Weights of a small mixture-of-experts language model, trained from scratch on English Wikipedia.
Experts: 48 SwiGLU neurons an expert, a softmax router, a shared expert of 64 neurons.
Training: 517M tokens, 4261 steps.
Below are experts of layer 5 (counted from 0) of a mixture-of-experts language model. Rows are named router (the router's row for the expert), gate (a neuron's input weights, with its number), up (a neuron's input weights, with its number), down (a neuron's output weights, with its number) and show model dimensions 80-119. Each number is 128 + 32 x the weight over its row's rms, rounded and kept within 0 to 255. Numbers have three digits each.
After each expert's rows: a language model's description of what the expert responds to; "comes before" lists some tokens at least twice as common just after its tokens as in all text. This comes from a sample of Wikipedia text that the model never trained on. Tokens count by the router's weight.

# expert 40
router:128046159170096133108166157062151166096185100123115103161157108101098164169105111064166178167132151142184160110088072071
gate0:139128131032099116105127186174153081109105205131157146098198129139129134109126123183142113106101119126134149129134138090
up0:123150114175089130080116122122132110062127089121131102150117029128128125123128127128130127165153096139111083126072142132
down0:126112122130121191162106145221144118127125114127132112132119124234117078192121128151117132039204145128106128120128119123
gate1:110123149139147137187127114126146145128101157129193094162153137130144156157134074135121121112128110121136130127148125115
up1:165124125127241132174129112103154128127169127100082121200128133089155150142118143090122113139133121164127125112147117137
down1:137205123119160075113118177095117128131126104132134127113057126127105143127153128095053094123128108123137132120121133127
gate2:165227127140132126158132121146126124123121096143146124110062168098118130100101135063085121065126129125114129153121125126
up2:185116127107128141112154143139127114109110051079144125122133126134127126133154135151125143122133130108110108135126141212
down2:128112103128142049134141170170171177118121116125143190128148130133136117129133172117125126122083122115153057128093128133
gate3:073129143143116121033122076097154125105119093158148126123136172091116025208123115125129127057135121125156128145107121128
up3:187111110128103047170119152101115129024107144120147138043123122195124156137216129131142073107088119119087128120030133128
down3:190015139140204119164135131160151126171126113125130113158063125128137184118128141131137146098129130169126136134125120137
gate4:122077145119105000073141169133073100129087152124127128139146130137159128156114140134129143143076000113106164128133128123
up4:251130168156142078121123125178175142122132128128165106133119126117129094174137106109107080128132137169136107126123130135
down4:155101132157140122128187129134122130129096144134127132108136143127146109180135133114139202135123116061180146126143142123
gate5:130244109067173177133128130104090075116139113148109125143132107135128043119129123129123113142205128166128126133134128107
up5:130235128119134193137124185129106127108156000128112085129157160146126124125042128063112119191131148161128139132150132078
down5:129133162131133023012092141167125109128126132124091129127085129092126123168123128129129107132128127127118128156161126159
What it handles: Institutional name words. Capitalized words in names of nations, organizations and events, such as United States, National Geographic, World War, University, International.
comes before: " States", ",", " of", ".", " and", " Kingdom"

# expert 41
router:169166165111114089104160095081121117119189114109077099102184155155079145148122140114081146147160105113069125194136165175
gate0:173158064144128124147140120125194131143172112135153130128127096096130139127070130160080117112150127126187128200095146128
up0:161150133148104242073129112122191112127109131059127149097134140122000139154000196128092138122124083133134134099132126120
down0:129095192134093130110126063120127118163137135122097164122065141143132126125120148192119137133116132071133108112146116129
gate1:115129120140135129114107148121139091139128119126129117127131085142125109181117113202133130123142126255128194140175125113
up1:059128128082120125129127131112123128214090127107146135096128158117097121125031160128113222117128116128127111127094073125
down1:126101111148062138120132181108113119131045047066134138002127168092133125149120155122129123144169065130134107131117116117
gate2:134135131134116127129102125127171065141122130180208129128138132024064128103123136129112136143177195131137115140093153132
up2:140129202122150131130190128153111183074140125112104129122126126130142126129192114125123118133141125131058157096129118097
down2:183133118123127099108110149235202118125215123126147154122125142128127125118125121114089112133179099161160133122132131147
gate3:127189129092133128208080131140120122127130117165140198123130111138123128116135121149139094169027145251125063143115124128
up3:146054135155123126110137144146138203119091118121193029120137147082156154115134116111092130155128091102141130081120129077
down3:117027049120179041122127150125133122145129142202106102133123092133137126125134096169110137108046148128117080135129157129
gate4:147136104124110094135127121255139104113128155152122145123086107114125122152140116117130117157093126198124159113115122188
up4:117123084101156138126035083255123128126100107132131126101118090099091127150126128142103156111122131116130089127127142138
down4:000136164128106127142122127027124118164109129171127130133121207162080129090128094129128111150088134100129145123119100170
gate5:118075120128139101125126156000130056120130106144127156120180202121130139127128129126157110135127127205128172170121044125
up5:129054163167145077091126127080127127159101071148095126129102131177133125129214126108088118123110116137155140116129132174
down5:157130123120195116124142128107134077136131114085130133137156154158126144068131139130122121130168125134130141103207148061
What it handles: Numbers and be piece. Numbers in tables, dates and grid references, such as 23, 6, 1884, plus the be piece in Abbey, bribe, Caribbean.
comes before: " |", ".", ",", ")", "–", "°"

# expert 2
router:075112110136097138104119094154161132126137165109172151144135063180147133114127108136110097119145131163109150100134074153
gate0:168144116152168012126128132108058126137090157120126129116129151114068118120131138140125104043125125134157134173120130128
up0:106128128061105212128134131130127135135126130118131129204050149171128126226130147072120120183112139144034129136124145146
down0:150078127120119217201117122129142076094166119105059128171181128208131121166047182150179154132080133114128160126156124079
gate1:131133116000097131142112131169126131143089115166130127107129128109166121133078131117018166122126129157084130131122129175
up1:125126112135126142220014129131127174184025131135128125128130110112126118115127163131129127128121130127121129146129128149
down1:103074127137144130129133113127095195126131130123144122131197126171129128080120105152148128118255142147113172128107113130
gate2:108103127128126086127110140152121126046126138121084102153150131196137127128123112091127132125128129073093133099129131084
up2:221128129182107132127177124060145117255139100135128171118127136123098120126131169106112143117180129152133083227170131181
down2:129127179124112051176115117127127133102150096126068116111129078126170103168132119070193102131126032129136104139176132133
gate3:148129130126212176109127130117127130122109150125130123219146127142122128129132126148242128112173130116124132074088091206
up3:117189165132120133155127134128073147128109105125130128088126131119125190069151137127094137136128121142123128128155176093
down3:249138045137123125142185023106135128108115132126088131123127129128189160150128113161129141149090108117122100169113126098
gate4:171102162135129197125144143128130141162146134138115082123124115124174090127117113112126127106126125147127129124186206147
up4:135130127057127167149114089092112127118146128131136130125110124137113166126127143204144128133130070139119117123129112099
down4:151064129124125133128178132124108141134141125168133115118130179134117127117126105085102118106222162127148127095124136114
gate5:121131088145109090098136140109142135101096143131108173077122122175122133117181156127130161069098128114134120123135097129
up5:137139168130138101149109115123118128145116127092153128109129133067127215143128123128126221131151130092085074129130151112
down5:124128084130170151141127147150162138128153122109128129110144136108091113123146132088208143156124118124136134117128108153
What it handles: Past-tense verb endings. Word-final endings like -ed, -ing, -ated completing verbs, plus whole past participles such as found, made, held, used, often in biographies.
comes before: " to", " by", " in", " the", " on", " as"

# expert 51
router:158132155070153131155108123149121181121166180085148117129190197111150190080092133150082133091128155180100126111098054096
gate0:136121138132096078082103121135125077056131122144126172090124136143078176142117007096082130098109244129125165137128132141
up0:116083058139111102129149136202130141077128130136255125094135128077126158122127128088127095124128125120151094099127143126
down0:135092140145114132087134114053127155115133126114134077149217171170117128083096130123130147132127072129185137086132128102
gate1:120141148111136095225131097131130112131131164136129085076128121135127120138120168128131128193118130143126126086127131023
up1:175128117130134038113044127129129056231123140170136131132125127129137127127129104108159114122113116128086125129127114140
down1:116129128177129124116128136132121067126127157129138133129138151118126057113137145128125185153164195189113163102150122127
gate2:189108134125133050132104196129135051128148131106082112140183109129127130089112127131125123136120128108145210118104134111
up2:055135124112129135166145131113062024129150140114124132093128131132087129140127000125109152121121153128012203193128091131
down2:099142099082137132255138122121129125155153136135141130139153201126125121129139185118132126177111130154085127129154123131
gate3:078086110129154186119124129214142114211124133214095137128128122132121128112231153106141124126156133123090129132137126175
up3:090130129129145129132124120143126040147143126110128131113099103124083143138153130111181147024139121177110163153147124145
down3:108129142095105046136098128131167052144146186077095127120071121150044113148141095128134155126064123129125128103127137097
gate4:186124130144113139126127148117124135129122127112127167116146147125122107124000112134029110127129198103134118151133125149
up4:175174022121144230133069191154125127130132156117076140078138114130128110166131120086087121128145203140138160135073153146
down4:128151147113124071134126132132147136122103124096175117123115126130131149133122102081131255156192158112033121102109124128
gate5:129199114199128124119128131127042126127148121188140125138138165129153153096133100159127144098122074136134123065134128130
up5:139178138126131132126139180144130129128128126196125133125126127128145138115099112131130128128110127131161146086143143126
down5:135160141128096112070205124128054158161126128139130137114152122095161122138135128125126140059099146130148175126132159127
What it handles: Acronym capital letters. Capital letters inside acronyms and abbreviations, such as AFL–CIO, COVID, HMS, US$, plus institution words like University, League, Army.
comes before: "A", " |", "S", "N", "C", ")"

# expert 61
router:168130225175074094109111115070150147177138100154138109122137184089114155195140057136156097161144115166105119043161161131
gate0:125117140124121126123163165101172124122101109141189162145129106118229138142125123130133025138155135124089063152134122167
up0:255254116174128244077130138129093130133156128129130228129116095135125123155136068125132131091119121143136166131163123127
down0:129131122146074132066128129132126125160131161150129201122133113129143186197188162113112114125108133121174130102142126099
gate1:116149171113191142119128128138129052000161164141123136122152123148132120140121138088174128117135124086132143141124133129
up1:127084126160118232095126123118131229137152175215140135125114122056134152141118083140136077131122130166127136033132117124
down1:131127132104141166132108128050125117132127172213121070156130128036100112120136152126129137128114122129111123151113128085
gate2:149137146029130188132148123234118006143071118142114126112126114134138206141089108125121121121100105044124132218123127128
up2:143122128130055137124170129181126133000127062120124159125083126131255120136127127197178127097117132139135135130193130125
down2:163099136157115128130132109120135099111119129126110133181121121127107150225086119137091105129135163131126149169164161116
gate3:131118133155200128142132123120123138137126100129122131107135101124130102111189125121104172147131025123144123180050217142
up3:167097113109137113227133117130144116136137166157114115090181119022128189121154127126125061027127106126121146182109189161
down3:073129128132129126161117124140131130144129128187128122116093065121144178053129125124135124112123131119126178152105109083
gate4:086122112126047015134113143118115127119115094133126209130122121186128148168131121194126149113156129130124155128127167080
up4:138175113169104081130087153126127128128103126130129128130146107138128173157148114217133116087150121121132124127126157128
down4:141115093135128125097096116208163127111149161142128057131162125147125149089124112128132129113000138129128131119128093126
gate5:093163130107129085112107135106121119139123107128125141133098126132121145094107124025133128130125141145125119133127134144
up5:128137116128133123120197122125125163156122127130136122113132129083112137129142141132130107122136147180131142124136128122
down5:107166104128190127100130130093145120132084123077159130127132137122123068130124207089132136040092137105128126131130129126
What it handles: Year and number tokens. Number tokens, mostly the century part 19 or 18 of years after commas or pipes, plus table scores and figures.
comes before: " |", ".", ",", "90", "–", "96"

# expert 34
router:151190159166148113121068147139090166151138144100147114094149131169076090085169201142113170153072140095133126214141180164
gate0:115078130126122131132128131126160117122098095113121129108033116046127137169129129146126025156201134129146103178125116153
up0:137228127128159072119138192098129103095127124144128137124163119129119112127120141033130118062097129127122122132128148086
down0:051183139128156133122177129152127148070117112135136086160138116128133144127128229127116117131057128131182131101132088088
gate1:126126130095046132171105115144125077171124082126142148110090128120117122129083130129123108125127126149094143137067147098
up1:108129130062125069138255110141124127125133127131127146056101121226131128119132128104111115128129132129118133126127144124
down1:115142093122125106175110101134143146152058127135129170115157131123099138100133127007121127122134103145154116128128154144
gate2:129122131171134128149127132083076122093103148110135028134194080122133101129122129109121139168145102151131123126128130058
up2:109120217130132126136102128160128118129255143128000108137186132128130083133128078113127113128255103119124130126130127130
down2:132128124162052122125122255127138164137140128136152113138129221102116118119123150131120118099146140128128101129137100131
gate3:242110078124042154180095150204175121189131125126018095189127137085127123111047111124121177129184065147136184133063153142
up3:130126152224097131131151099164134112155128106145137147138142136148131132134131128125138115133102104126150118120141131162
down3:139128126150160090117209133136149127136191122084083127124179161120147141140128126118174151103147131126118115125078160087
gate4:132113149127109199130116126130129117161135009036138131156173143132128101129113071128129139132130127121151126075126127255
up4:129207074131140034247137123127129126120125162193126132044120025131126121130134148111174135125130120127134128156167125012
down4:133099172146095169122133111127164105119046142154115051174136128136144132173118086156129087131162105191114127071141123104
gate5:045066143131129130130086096126140115141049113129054125118127136229126123199144156200109128192129119136108164133115082127
up5:167192114125130125125215175149127146116192148134161129129128124000123136090129095101133124058123138125141122123137192140
down5:095061129123133117140112129218179127127142124134117128155149135121122125127076105121116149131124123121118137124128169110
What it handles: Digit chunks. Number pieces in years, coordinates, ISBNs and table figures, such as 19-82, 38°15′00″, 9-78, 2007.
comes before: " |", ".", ")", ",", "–", "°"

# expert 57
router:101121146117119115147114154128189107189134129161183128112141150157102167057132185145161183191151088172136091087110150136
gate0:062126107142129093127125111127179115114128039156145123128086128030174135129118123108139130165126061113135128079049082098
up0:109133125136124129119115116255127127134155102131135129133128144133126110127131038117117128215128123137125092074126138061
down0:128095128120112118100155137126126223127160149111134126101120129127121130193240120126125147139191129129135124120124085095
gate1:126125106027146128163124127110098130148133037120131138129127138138090120157038127166074064128122128149083152124123137150
up1:148128183134058102133129135121255046128069128129125136141084126157135163127099126146206154125159131127152124132117128168
down1:123125143135128189122124128216129128102086078145095133128131128184101030151124133067118133122130117134133158149117079071
gate2:033116161129139076130124131229142071142128129063138212128128109052183128131090127103122139130127120108122222127145128103
up2:160107129129080160128150087153153128087086125138132116197146123162095120102141127130065135089173160129124126110117100106
down2:111141116129127128085085137143168137129217188130081128106139124121131130128127127126137174143139170132119129098126112127
gate3:097149122205124124148103063134121145106018058124095111132125131125129129161114119166139135209133124102120134133144172083
up3:131128147084134141122205126000131150056154170128108125130053126130114146112126126121104122127145143135131146190121129130
down3:125057127138130130141137144101128127032100110121127097124131126140160114130088127155133136170131129139058128115114118159
gate4:127215081131128114102122211127119127153124132110123235184151102131115085158101141214121119099156164147133133153116140119
up4:118127164125114095089126132126000128116058115126147126128045125132144130240201147128126098142153125123102125130131122207
down4:130132119034176102105185133112137128181138137080127128114173091126045072126113123120121133077108125062133145130133130130
gate5:179132092139140125119155125123121142116126134125127130255126128174125130130043125125094129146135129134129074142083126141
up5:123133161099119168158142118106136014123172131137107235042127120072187127108106154132142122124124128132127168197129121129
down5:056098116156081119130123167116193137110134223198126144092077131100104110132142196094129127133120093119128130082136000153
What it handles: Word endings, month names. Word completions like und in Round or tor in motors, and whole words such as part, win, end, and months like May or March.
comes before: "s", "ing", "ed", "er", " of", "ner"

# expert 22
router:172139152106171060146116095143126138160123153169085150201085116119103130185149199151144173105111112174119135111102128113
gate0:127126146132102129127137126129019114123096123118130111100126253125125194131129141095148172131166132185136131052111122133
up0:130115119091114122154171160128129127044117109132128127119134123171125137116128124160128127128122154100163124157127135104
down0:134125142128127127125157130149214128118139156123128071187106127128132140133089186100141146129221128126131203135140136136
gate1:134127067124129240131124126131121128127088125136109139138129126129127118131062127129129134116129130180195127087135157121
up1:136170154006175123128137129124133093127134126128128127129128255127128211123126128165128129139157124128129155131128123148
down1:123073089235135092127120125133138135129130098124170134094161123107128122119165121143077127128091180129054130145127071107
gate2:125133130101127129156126120126039123125078127121128190128147131185058128234099118123134152138212127099107114129135130165
up2:127155014129125126119127125159055158129056127132093127129132181129127084131075125129155127127129129124118105138121119192
down2:121127125125132125133226134218131169149132130132128123122128099128189189105129126173147128128157243107113184136127097155
gate3:115183124129124155146120194172127126092139102091124137149127120156110114136121127114194118150113111129102123102123124189
up3:128130121084127124029127087126133129134177126147152064127166128146127128101126122121107177142146187125128151122126129124
down3:120136139095126071156122121076127140165166136123121099107077139144136124128145119119118121108104130087123121118129138155
gate4:091026133103127132118127125186134126178101106121127086100127110144128133069105133246140095171137122129131055112089132102
up4:131125128113128136137126143166129119132103126084130124125138048169133139125050255128144115124127130122130124226069128128
down4:142162133125124121134129134129145142052138141145152146132115131155134159126123135085107084143080173148130175121091128174
gate5:141128141128201081135070206129117128165120128032114126133128136158129126111128128127135116122127129131106156086101132101
up5:145075127128082127107134200207123134043125088057133134124164131126131126077178128072142123129121133128092120123066096127
down5:127131128116062108198206128130127199228148187124112075123128130134109128155174121124129118101127162099126122129143127057
What it handles: Word-initial Latin prefixes. Word-opening prefix pieces re, co, con, pre, de, pro, po, e.g. pre-servation, re-alizing, co-in, Po-litical.
comes before: "s", "st", "c", "l", "p", "t"

# expert 45
router:108148214142114105122155099108102081186109115104154148096135139163076124142066098149079138138150086136172145106142059198
gate0:225023177152138128129117190150093075166111142128087139233124142128132179154132125061136134107120131101104093089124152172
up0:126129130126127128124193074073255115100147107153216112088133128127134129140121128129125120158150116141137130141149075048
down0:215118132136131130172128000112114126132124127107172119090094128121129149133142094143082155122128082189141177128124128057
gate1:117147127172122127121140148127129131004119163133110129124129127137098118094140131152126000194169121086129128121135120097
up1:106117140116127168142126132069128023128061136127127132122124130129131175067150102129142109162192126135132126137126128102
down1:068138128076128123100100152114109108127182141131132133066139137152121128137110197067127122123134126217114203181122080125
gate2:160163123112115120142096063158138124163139102145140171113112119136126087122119120126120157185152128049127155123126123113
up2:105128106125127214128137164026129077127191125143181058134203148145122205126140177129126125108077135139124127157128067126
down2:128080155129052143125000095127128138191140099132112135191148109147079118178125129110131178121124125185135128113169135083
gate3:132113138128124128127141135084087085112146123128128122124129128129156122138113127135126093131152124143127161133077119126
up3:130132128127123113133126141083049092128079125130125094097133092221129129156120135165130124107083167140139139128031131109
down3:128129167122153112084128131156149146106116157131102124138118090128116078128138140143035075124123137162167077136131115115
gate4:041129123124125172149064133101128132116112128129100131132130121107090135057134140129115196081121152127124130168129093204
up4:238104113189202128132133134127125122034027128170153135163095134138129149064126104177051139124091126125128077127127049123
down4:155140070136126121130140136142117130126061149117051124110114202106097124088153117127119102128178174119124149174128144145
gate5:135131088000127092129144121124055131125126140154134128126101143129106127097075128156121123123104115127152133166144128123
up5:076122175141088127128234123126134097105117107131131126062135126134132126128131111127131179077144128123128132127125246127
down5:127106132091141126142128126113148128126164062141128133104132140136010201129128212182180119129034089127148127132124022125
What it handles: Mid-word consonant endings. Word-internal pieces like it, ct, pt, ment and port before suffixes, as in definitive, disrupted, Constitution, Detroit, and stems like develop or result.
comes before: "ed", "ive", "s", "ing", "ion", "ation"

# expert 25
router:118104080109132118202110163164054087172068097125104141138130122135118172063166143105149077092122186119124179150071104102
gate0:123129122076133090114161161121129162145123136132127131123112131117125132139128097176255134129131094131147126214125023079
up0:130132127120128130104110128149119128151134133155120104128255134145111168172108139115144000156131176129165129121156124017
down0:129128148116130103128140100107125146140128128094123116130128130124128161129129167127132165161127208120128116173128128127
gate1:081131113138176142129201115151094136151117138130127158145111129133126123151128063134179126127043129130167133113097128128
up1:128169194150138129125160128128128023148164120121123103126181133125116151122117116125084121128107130167131147144126133129
down1:141129124149123130136128165049131131128092120148088170060131231154210146117117127133125018125132134128133124109252140074
gate2:136159086157128088108121126127126148127109122128127178152126145073113164132128113127081153135068122127120127127124134172
up2:145136131124147132129135133127138142123081099133128158131169154128108129164184137130069121126135127058165122101127123255
down2:161079129163143173121103120107127132125041176090133106141152130141133101169133128099118125146128132142092095140087104140
gate3:135103141167154142022127131255131167161133122131128171141135102136133129141138084127133128158135069135097109142143125151
up3:127128120134133059134168106127130125128077087129125132192025165121120129178129189128129123134127127130187138138127150171
down3:128124157176128109128139125140127082178149134106137141149127102253133131126124154162131130128108127126122126108180142170
gate4:124144133119126130112158188165120045127171130114021143129142112059131130128122127105165065095128128132123160130120129131
up4:126124110132128128136072132127029126126093123215126155134066237141129128130129155143102126128121128114128034137139124127
down4:134117167056113101124144138131188106185131130122153137113140152145098129094120124129079117114142124145147060121100134166
gate5:118163131126058128130130121152117129123074121130125094112108128091077123179125126130133111105181176106128183128120166120
up5:124128117139136128115122120130136128127126083126092082125114128122177127128108152131128128125168185113131168135128092161
down5:133052129126173122128092137128134126120130099121086133162137130186100123149128153126129121099123211085128166128118075129
What it handles: Sports and media nouns. Nouns like film, team, album, game, title, song, and pieces of sports terms such as average, stadium, attendance.
comes before: "s", " of", "ed", "ing", " in", "na"

# expert 8
router:141101151134115132118142155117079125143143112152119114140123105191094096137095161154154131132133108191101078133043128111
gate0:133126127209125135099125124130131117135122000128133127128104211108127127149130118144198128131066129068153105039083114123
up0:128064129128136073126179129102188118031131225127075117110194119115128133132127123128068140083255122133127129136148126112
down0:083061144127140116129134128136179109123110111112132153139120106203128122149105129162143194131111092206084144152115208159
gate1:116134143130064093119131196129100119127136127113123128117144164099174136103115127137136125100118132127068124125119223171
up1:100074152119104144128233153149128132129144131128099139128236153115157129132127123129171082126146142127131100139110221206
down1:136171137133092134190155173128123141097131119127107127039145153149151140128130055154127134125122126125139084082125123132
gate2:145099195114133129118082130126086151142088124094133129134131149134206144098066127163129077123098129128055127114140128114
up2:128122128177141121128112115079180127103161129043130117126179137130131206091114127106120099000127127085115122128127090127
down2:124175042073190135129167085061154092120127140138109018132131119115122116129186162154087140125067130100112091126128121102
gate3:164127103124101122131090126216147109106128154127115157108129130101124090150218123111128129129101127121078130127142129128
up3:120132128145132128137167130131135140124128100127134125113123134132137127123098143122124127124146133135100128067218129144
down3:052127093130132134142112122103114082128131101128069131085127131124067125124096110129143208129161130136127128124142157068
gate4:127126100132098147145110126129080151133072146179078138097132122117127161148119127143109136128145145123133048121123136137
up4:083138081147126136161100123151134140124129242144122138130125124116127132142130125117234111127139142131031118126153117129
down4:128193125136143138173133121205125123056129135155121138130094166029121126069105127166132130132136115130122103159105168153
gate5:107126143155134217123169138128130069129140122138128128139132128145133152152129139155130080128074125128150128129143029247
up5:106127126175128162108139111131128088129156110133124216080121128191094140120126127191081128125127138133130123125128071165
down5:082133115122129115157121128139129132151136175164129119131136127142130126133124129129140133126132119196141135033134139169
What it handles: Noun completions, common nouns. Word-ending pieces and whole common nouns finishing a noun, such as High-way, activ-ity, investig-ation, film, game, season, team.
comes before: "s", " of", ",", ".", " in", " was"

# expert 58
router:107133142036097112161123124102171120167162119110151093095101069127059166083082132068151152098188175135116154130073151094
gate0:139135132130139123130123122161133127126127210223125157134112106128098126132111053015071134137124139133118103003080135121
up0:146128150129127130127141140114090141132129119077125062113133148129130127077141171251154125104127121126132146142126128128
down0:143092137099151137120118134117000124185123079108114113162110123124227108056131134134137162039127104073139112135153169052
gate1:141128195129128076123123143118096119133128082118162120132209096125136164120127031078126081128117136148049132151113121129
up1:162086155087127121132128128128129122136123063122215121129143111130103148135134110132117079130049131146118132145135123139
down1:193126148215203211125128123077098146066112165123055156133129128138135125116136127162194123159134129152130146108089127135
gate2:106123162128100125068171135092133165101116126116168134147125124024198149110086129127134184128047126123136108096136130124
up2:139119042125128125143099134182126116156143124172111084121126138164074112143151154125111074134206176159118133153126123137
down2:055106152077164100178131210124142117130132098127181123074115126134068176155128121141053124118061048191140116082147123195
gate3:108137130127127151122135135128114172136130222131124145128149124108118071117124088255116146138130119135111149115111152204
up3:145131128147123139143129105127132050127135111128129198171119126119127133152141060123128127129142134128047141125128147089
down3:130130138047124184130125140123126130128131128134164194138087128201134106137131122141179075123142134112129129135084129131
gate4:121135188144128096084117112141105123136150120123141128156128117187129131237126125129128127133124125087124148119139191144
up4:181113091090120184149127123129130000128163171129095129100127128099131128128095171131122133128133152135052094142117036129
down4:122129131136185000133089158106113115131117239114129239160154148115133090109104213125125130129113130138100018130102079095
gate5:116151170128094173072133130128145175147142034177200146136146137126130126125130130133124028083131102128076099123126131145
up5:131133128130131118205099166117126101090076255133122126116111102130128120150127129133127162126128140131194122108121125159
down5:125121126165081098124115127114246130126088114108115128036128111140110112119132132128147151127123144098106165117112118131
What it handles: Line breaks, brackets. Line breaks ending list items, infobox lines and headings, plus opening parentheses and heading equals signs, e.g. after meters, website addresses.
comes before: "-", "|", "\n", "20", "2", "|---|---|"

# expert 53
router:127088112102148154160088147128130046089089150121168128135129148152160143119125093130102162090162064135085224155131126134
gate0:127127221131048130141142148176128169069111128134140138141116133133150112135127128149120159136135135128145127043163136134
up0:119125097142123154147133130132105120125088130091156115104140103128169118158029131129131221116106134197127111135126203133
down0:142143114145114088143157145128070129133111134133107131133115131170124067127130127128129129127140186255130132137129111112
gate1:142127169203132099130089162131129123109129143134127126175128073122097129122128122099087097153221128092155129186186018221
up1:114155118186130129118128156157127128132183213128134148142109137113100180012127085141038105125149129133154146129126090139
down1:164136116148129141114124032139128132079117129099127066134134134123129128115125125121097125131153029120118113120132187147
gate2:065127131152128105127125183132172128108127128216128131103127123138130133119128129149142125102093129147106135108157124112
up2:116120127102121128197133135157160197109137128129143119134090210128130113145117115137147157100127141159235119146124163129
down2:088127127128130152086141156131147126118158150138119128102135130132117152124184093103131053127130114124106127122165112106
gate3:085120129126141124125160125126121116089058132132060130108171120125137122128130165128157126128195128127056130189085122126
up3:170130128041088102127117132131137146140119124128231128128000133121129129087060132099127166134136126127130131115121141128
down3:131132131127130118127135133136048125083116129125026153129128114140116134170140130091134122087125127120127130132130131153
gate4:125147128128112114143134109136123117144121157130125124121146150136138124160073139078046131125193155123161084129092131138
up4:121127132133119149107128117140062136118130179113126128141175125143111128235080118085131127184133138128125116182131119142
down4:123104133181129129104146103220123143128139114127081198120126089128120096129129136106182187124135098126139136127136137106
gate5:127135119125145116135138129126079198129133156075124222126169131128122124153181094142119114138118112112088161124080165140
up5:128183125147164097121128130128124212136137132131102130165136138128128092137185115127126112126091128092123132125085174179
down5:163140131047133130127142082105118113130059116109133130097165131131135128106098123130153148115132074061122218116169118095
What it handles: K and ant pieces. The letter k ending syllables (smoked, sank, banks, Slovakia), capital K starting names, ant, and apostrophes in possessives.
comes before: "s", "y", "now", "en", "h", "u"